Weights of a small mixture-of-experts language model, trained from scratch on English Wikipedia.
Size: 13 layers, width 128, vocabulary 15393.
Experts: 4 picks a token, a softmax router.
Training: a variant of Muon for the experts, 469M tokens, 7158 steps.
Below are experts of layer 5 (counted from 0) of a mixture-of-experts language model. Rows are named up (a neuron's input weights, with its number) and show model dimensions 0-127. Each number is 128 + 32 x the weight over its row's rms, rounded and kept within 0 to 255. Numbers have three digits each.
Before each expert's rows: a language model's description of what the expert responds to. This comes from a sample of Wikipedia text that the model never trained on.

# expert 48
Word-final pieces and digits. Final letter pieces or digits closing a word before punctuation or table bars, such as or-ph-an, be-ef, years like 20-20, and infobox labels like Role, Director.
up0:091101120148136124139125199148168160104128065147084142149092136149126098102135077130090107115146144146183124139061105103128206140109074115129096131160155082092149136168096124103107134127092123155174202175129125149181112119105150144122175148092133128121108097143133114167107178093189113113065140167183104130039167173087156101158142117109137143152127197144063146131096123120163070105127
up1:137136085189088119060090127152105196154115159178133109175118074155139158121119096155117092164138101091121125160114170100135137136121126147140187132171144114121157168166160103121142157137121169147206030088108095046112109158099135121117144132088168155109152163116120155146101150142088103143093101102148083172099128129058146122099144048143054130133094179127132127114123158172128122104103
up2:130138121107083125082124157089140233140113122153057059114147167162118126167130146102124132118114152122118096134133143132125178170162150080139066111085153139128151120096129141127135151155153074138110087066192202078148126145139154073122151108090139170088177088178122117169107161128118150149136129128133148110099120186120109126122110143210160133141094143047079106105094161154073165125112
up3:116128172118116070122098130123130198089125160136140112142122148180162153165121129114167081129109127147126104098183130129178132062136103038134154168066104114107108132123101128150105064154082129097143108115165091171108141207106149120099135077137113166181163153071133144164162153141122120118148170063141109110161145145091124171075053203060150101144095124143132112101116124112139097149163
up4:104158161157160126113175161167103150123122149163159122093098165182100144108074138124128074142147098147146139189106152149101099132151163142110081115119170101101203123106131148126109118157074123104114128164096140078143187125111152040141196142071143143088126128125117121208093175123139085092230151155163131085139136141135115164083117076147116141165102115116128176117114093109108137091069
up5:065165131116102190099132186137131169141133116123153059092162183143092165078115090121110108144138126111143156102106116131175140100111153146135200168096173108061192120132168155054146146114118136177126140103022130098099119115129102153089142155082103157101142104129154119150113069092128184128094095070140133148112158165171110145141155153163165091124131165154113140118161146070127158169141
up6:123166173159153120136108161128078223152085114123122106190124124124126125091155108118107101130194109093162120105165132132218156133128129111074171068168080113145140074162077120144112163142025131180153134113107156082092119137126152104154141096094134120150117115197148197142094133097128189103166096112147133118123120141138167176071156126088142131146125137105097112124137170069107139130146

# expert 31
Capitalized name beginnings. Opening capital letters or syllables of personal and place names, such as P, B, Ber, Ros, Pur, Lev, in prose and tables.
up0:127163083124149122094083086143118145127120120130132136128142175098101143132154143181138122116191066110162146153105088145102121125159112125105215102150141139155155015175101093153141130084077151140148177128146123141155168123149093170094137186113063125148184119113102160184152072094181089153131135144136174133124093116153114104061068111154197131113118173128117100129166122108090122099089
up1:108128191158152076153065128112177136196114180184126100147133122144048122135115120125135140174153149146122164088103174103119104080185126126168079119109156158113166109130116101130127095133109090180111163041139080109103039149160066094086141106085100171132134069140106125172149128158092109144139145129127114136116172116159089130145158139088139162126166120137109099210148101134126145095104
up2:083116122136089152115109100130056116083177117164100130176110089176161154197142139163160168162095100096097105181095108111142077168140146064175092171131081125116097163177108111140142105150143085101180138159121170158162099105117163135146140109155153109128147130127137142124169132089118064157120105117054154102055084134190144099174154122086125186128130120125156142091111085082091108123172
up3:160174116152134147151152143138179097124137075127097105131176120084111129169104096132119206094123150172184154175124148114187116067171091101109111173067033133116175142134157097088102157099121177106170101116131179109088080165086124173149109141129098108095118064080099163145099136170084115137127151072135135125091106135147158167123125145064125153125152110126134142133136135123172124065176
up4:063133115131177113139108126074142103070128110086168173126079112079138138140146137107128131133105086155110121168102111119093065070057194145130105097147152144138087114139093096110057197121103147108127189109147134117131123114099101129096144207150107129114134100158201079148118178125155101163195116149097167179164179083162123092144182166129125138101116124134117149131168104131104189136114
up5:099139127114158150089153096126194108135144143123074112089125111132109098114160202111121071151087113111151100143159156124156155108101115117095178133130132104133167085176114078115111135110076122152125173169132123061156102152120147094131161143103102179130080058100114156128160024128100161138172088172125175065138100157147109137159145187172059162158162130106155110098141151106195149145144
up6:174135150141132142104133158117115150098140131092096120117090127126092138155119072147055123131189091090192140131135168112170103087135137145132123148088108105133130146099068138082119121127176118047137084155118139137195142128085209129144135104069095149127153138076159149110084069133083163182143156143141133148135183103048113155159097167114131165185113142168116083134120087078162169170107

# expert 57
Foreign name syllables. Middle syllables of Arabic, Turkish, Slavic and other foreign names, such as hab in Wahhabi, ly in Twombly, os in Mosque.
up0:120144128131148107102085136139175117170122064147137137170128120121159139138086149198160124183110099186192102079132107137202080102102092065131102154158100120089174103139113128140148132119109094167125131133069103181185172136100148044152104138098129112091136085175207091122102113076094167142126115098138108115162129123102087110147160128121132128166118139129173147073128147200084159154106
up1:150149113169138114149134094153120122057147121144099105157151158096095134198128155082086105141064123159135134119099155165197090132102161120130100125100163072118149154138198096203108089175112171118130147122107118079128092174121144104097060138134108176133107147133163148178134156073112080138066098135119132102141101132139140165093137089098197140133099152121192058129147193165103147147106
up2:170120166132097133097119079159152155097095117116128121129182094188106099167134180060148182176120185092119077111038133081106086087177105113108145101150107156141112063178110105131135125105115111153200086137125111105145105137098124132118179088161112124124097077134151147123114168142100120124147159123121102122218166125161124099176141141171091153173114156119115118086117125206141182133151
up3:137120140156120153139108093132142083083090158132094135138165120147203172083138110155143124182146108122132038104049098135127084101162138144224154143179118142121092113148073121133131146139163139135162054178123100119129132140119147081119135130099125130139119086089109117141169119146115094144050117144164128064081178133154102139128144069176142188181091132144135128105118113139205098090130
up4:139197186132089098160150150177098159150095132111114092148074106125079163144111170081077157086183143123095127134124157153132151120183072163121114210172164130135080100141109123164149131121125096074114101104105110092070187127160158106133096204111082174135119100079127138144092135126149103127100109135121150125135148152035156176121124082167088142145129125086135173100136099144129166146084
up5:092158157158124103156084128113131121164116119120141096130167101111134158098096115085120067112135152158159159137168139172101158140073132157130201057101085084173170188108120096108103058149150105091115121119095121114199159174102137148174155143071167193138115124137153116142061127141136164095121162100139175143150066113109174099061103104186129132067098115171141097139113129152158125141092
up6:086121131098147123145135119107131090106188131078116112118094130133162121187154117055093132160096127192124143135195123157112098113136066091183142134143149134129151157100105132121187137170158126024137127163164165090162118178143133068121098149113128070082107050129138095135134082118133124163148161104175111151093105133116143149128143165153131200130151123080142170077139110160069149167081

# expert 3
Table digits, stat headers. Digits in tables and infobox figures, plus row-label words such as Population, Length, Goals, Catches, Statistics, Character.
up4:120139136127135115084137104049128122127162121128170108089088101127114131120093149160124162126088134134084084152099047163178110102143139114110113132162135152172150128108200105126105053131079054148129143094144086146121136098137148124153180108135120133198167123168120157133207155091103146113115091155137149065096153123111151194098163094179162136132108207131183129098165124124124169150065
up5:152115185147095145124135090146169090130153122138092098122126125095090138162172127145087110129121182112199104086139180152179169159139138162104141174112101121083119088102180168091124178149139114085082114076096111170193100130149154098154107129057141132143091087140128158143119128199085116139099142115120151070140116179141092147074141117212110079217145126102160131098105123115090110132121
up6:134109145060167080095163104149099151129148109170096125133070155134097171053107207172109131068134082130152051169102154120123148118143123122107142171213085063092142152125119107158102136160064111104126126161126168152093158167161068072105129179113138108146154138142133146138062135084113120144153165118178121118164177104179143078153133136145147137143128140142163144160149089108125161139148
up7:146149112132141086111128181178106130095153145129147129198162128092174147113113075178110154109123181118123132101080135101162153168147116110096090141135100128141136084115072075142101094148148126127190126140087124137161124116164221156116164176133147096106094117044155071122094138110071159110124148129109187117140102155122135120148143219201122093175177126106131083091161128144099085140099
up8:142163113149149140110125102201134129065185141111137127165138081157124134136148092070162111090150153163124106105162101100102177070128104098080175122173092129137162132179107119071141159178145123193099194142082142179138124102063147158111105093060097204155114146148111080188133139151091153146104142109159108119147132113119111126123185109139134102119112106117061099115162154148122070098176
up9:111117136176157089102177074104143166146153130177101114128066127090142147124185124066146095155175111205080070072107169121067111141104155075129176087138158138112136148168148133101147145184132044078155153118124095116103141087124133137136095119105141162108075118124128116170113114150154160152087153164200116168168160102129132145126137162090165126071121146117087096121106060108147092118139
up10:129136150045122072214147093097136122095073105190078173206143149085165134109148063120165095176148157153138191076136159116125152140122082116152182148133125162145083090088187134137133193144149072135125094122150120116142097121104159154125151105164109173104141098135170154142126089163134075141111131099107126084134146108128173165089141151113153134104094116091166096153132085131114169096159

# expert 9
Numbers and fixtures. Digits in sports tables, scores, dates, census figures and heights, plus words like not, respectively, DST, and mid-word pieces such as "up".
up4:104148176170097095126078158086078088143123163096134129142172184137141123165138158108133132157156123127125130129096131112151166079117144058120167122147126085105144169134186078162095134172169132097086164116145054120138080109111145097124081088077158117145142124069156079114144044100121159136157099129094106187157119163149105203183148129123125126114129174063158120103110129103112183073100
up5:098176115100119096110091183135114182090137128174127171112161173082123186134128132146151108082176159153105061124202137183142125113183131102149104110124088151089124156184108139164128162170097104053087105117157111150123177102093100138131139136144036166025104101144140154109166120174119095137129143102118134130130119114137120090120137176111120053109168133123190112144122108134100135115159
up6:124215125099132089134139169098094090091141117155086121140117158073114071146172133150128135070125187112130093127128167171130100090121126085167137146089147127118116122121131156103182113146089152119132113111108140129023089136110129105101123113095100161115156101180157181115123163143128177183119155150160131168113108105135158145170132131020077072146188137096130139133108087079141134188168
up7:063087157158109138133137141165072141116129113135024102157116148100139052131161106114109128093035137155162154163128128097145148080163084133141116123106079067136150116177146117170108140148154166130173064125092113135159180120103122118139147121119070103150138154193126163130098125085091108125158094148129086130128119168144125150189087119111138114161151130144072170130222107138143138136075
up8:136128135042120141128098098166096142093151158194184158114143099156156111114079179114121116064146122089147132199133130104074125184117102158097133145155096120133164123103138125119079160166126091139189098057140193124127088100110105102129140130104121138054126079136121146103149143143100086140106160113063128124116201136101139175114119153143113158166111135094172177150067122147199165122095
up9:126128143108124141105130162142136098156093211145151131107150145125175134146146142109100062137114131160122133097114166146102163163116140133091123165209123105111105148158105175186141155079111166123160082133114084064153200110133112069100196201072083157088109076128142110128140175170139108149090166091142144169095111139102118131116114183144080151118169105080101114073105074106151123167158
up10:067151146143121142140151127135176085151111032166166098112147111114133102161114082121108151197095125134171109163106196113189072100179146107117068110164142132099222138142161158126135118126063102182085134150106184069169143133136190110114112178112137108105193125116150155120129150101165185156146097116128138133138130122152110124146122143148135155080134099097111044110110140124132130157114

# expert 43
Commas, hyphens, list punctuation. Commas, hyphens and dashes in lists and citations, the articles a and an, New before York or Zealand, and fragments like Ster, dr.
up0:125151114047087136159136158114159186134112199102066094163139165152094136144107136161094082090150124091121124129163159133123129111163097153137091127160149142075167147077138116098101164155107097171120150104125106117143141201191188126082163086090174104110134126130105136122141100176112114128131135119092090109096186179116172127130151165114126064149143157178147102137122115011141137115173
up1:179150103135178144065127133175130129122149125105079119126131178079133094068100122138176125118112120104172171083075119130125136112156160082179140113143090127060163202173121065095138128094142149152137125145087097167098115121122145168060135140114148118141142149081143191176102162136073120080148204143159103128157138155113112128107176167159078135108095154131144143128143088086163174099068
up2:100117103099170110104152148192122160094163145096108198163138107095133099130124164156126140152116106160149132179096190119170124099130134187139109132137104061094122158116137147056149077168093163154107147141094127089048143184108140078170121104145109136097130067082172119150194059054101149109158087140131132112108138050121112113171118184118137100154112130142135142160126100140121114096168
up3:068094108116074173103098101167141142166099118197138150151106144098198095179157141152132170154105116121136069112124126132142161068159178116147149153094133179116094168130127057144109126121155123166131164173132113101117125127056119118103165113107122148170096114111190176148105108139115195210126148160099113111095126154097127049156082136111123138091126070070086118109143121147133156084096
up4:116157105132155123118081058085121088141147100152158047112124109182150172143141105146132120121161073148120057139129175141032142160139120096130151131161145150132146125124131131095150115122108096160113068137150079127129090140192212145121090118121113167168156187141144117122133178113139162171104182146092150119111165091138148130184072147086127170119104194051102124123129133093087100132144
up5:104138165144182146128138111122196126157124080121153130104097148153107048125136070096097129154160091183145082136158113138175200118128077081117117189140174115101174127104103142073070155145119146048155118101112191102159048153108131122129136110126142112109114165145182139109063167120127128086122145126127141106116145155109151069141094185163098128076148171121107096093190123120112124108143
up6:121171095156132127152105082113094145059067169146117132133176096193091112149106138100143126141128123174134095121125137106179125122125127058109213075127165162191124125126072184153155108161102113068158149076110048176137116168107117111148168133097085167053142172131116165180124150132169151144129116179100118144108137119117176108125119100159156150117140118155103129200111126132136098077145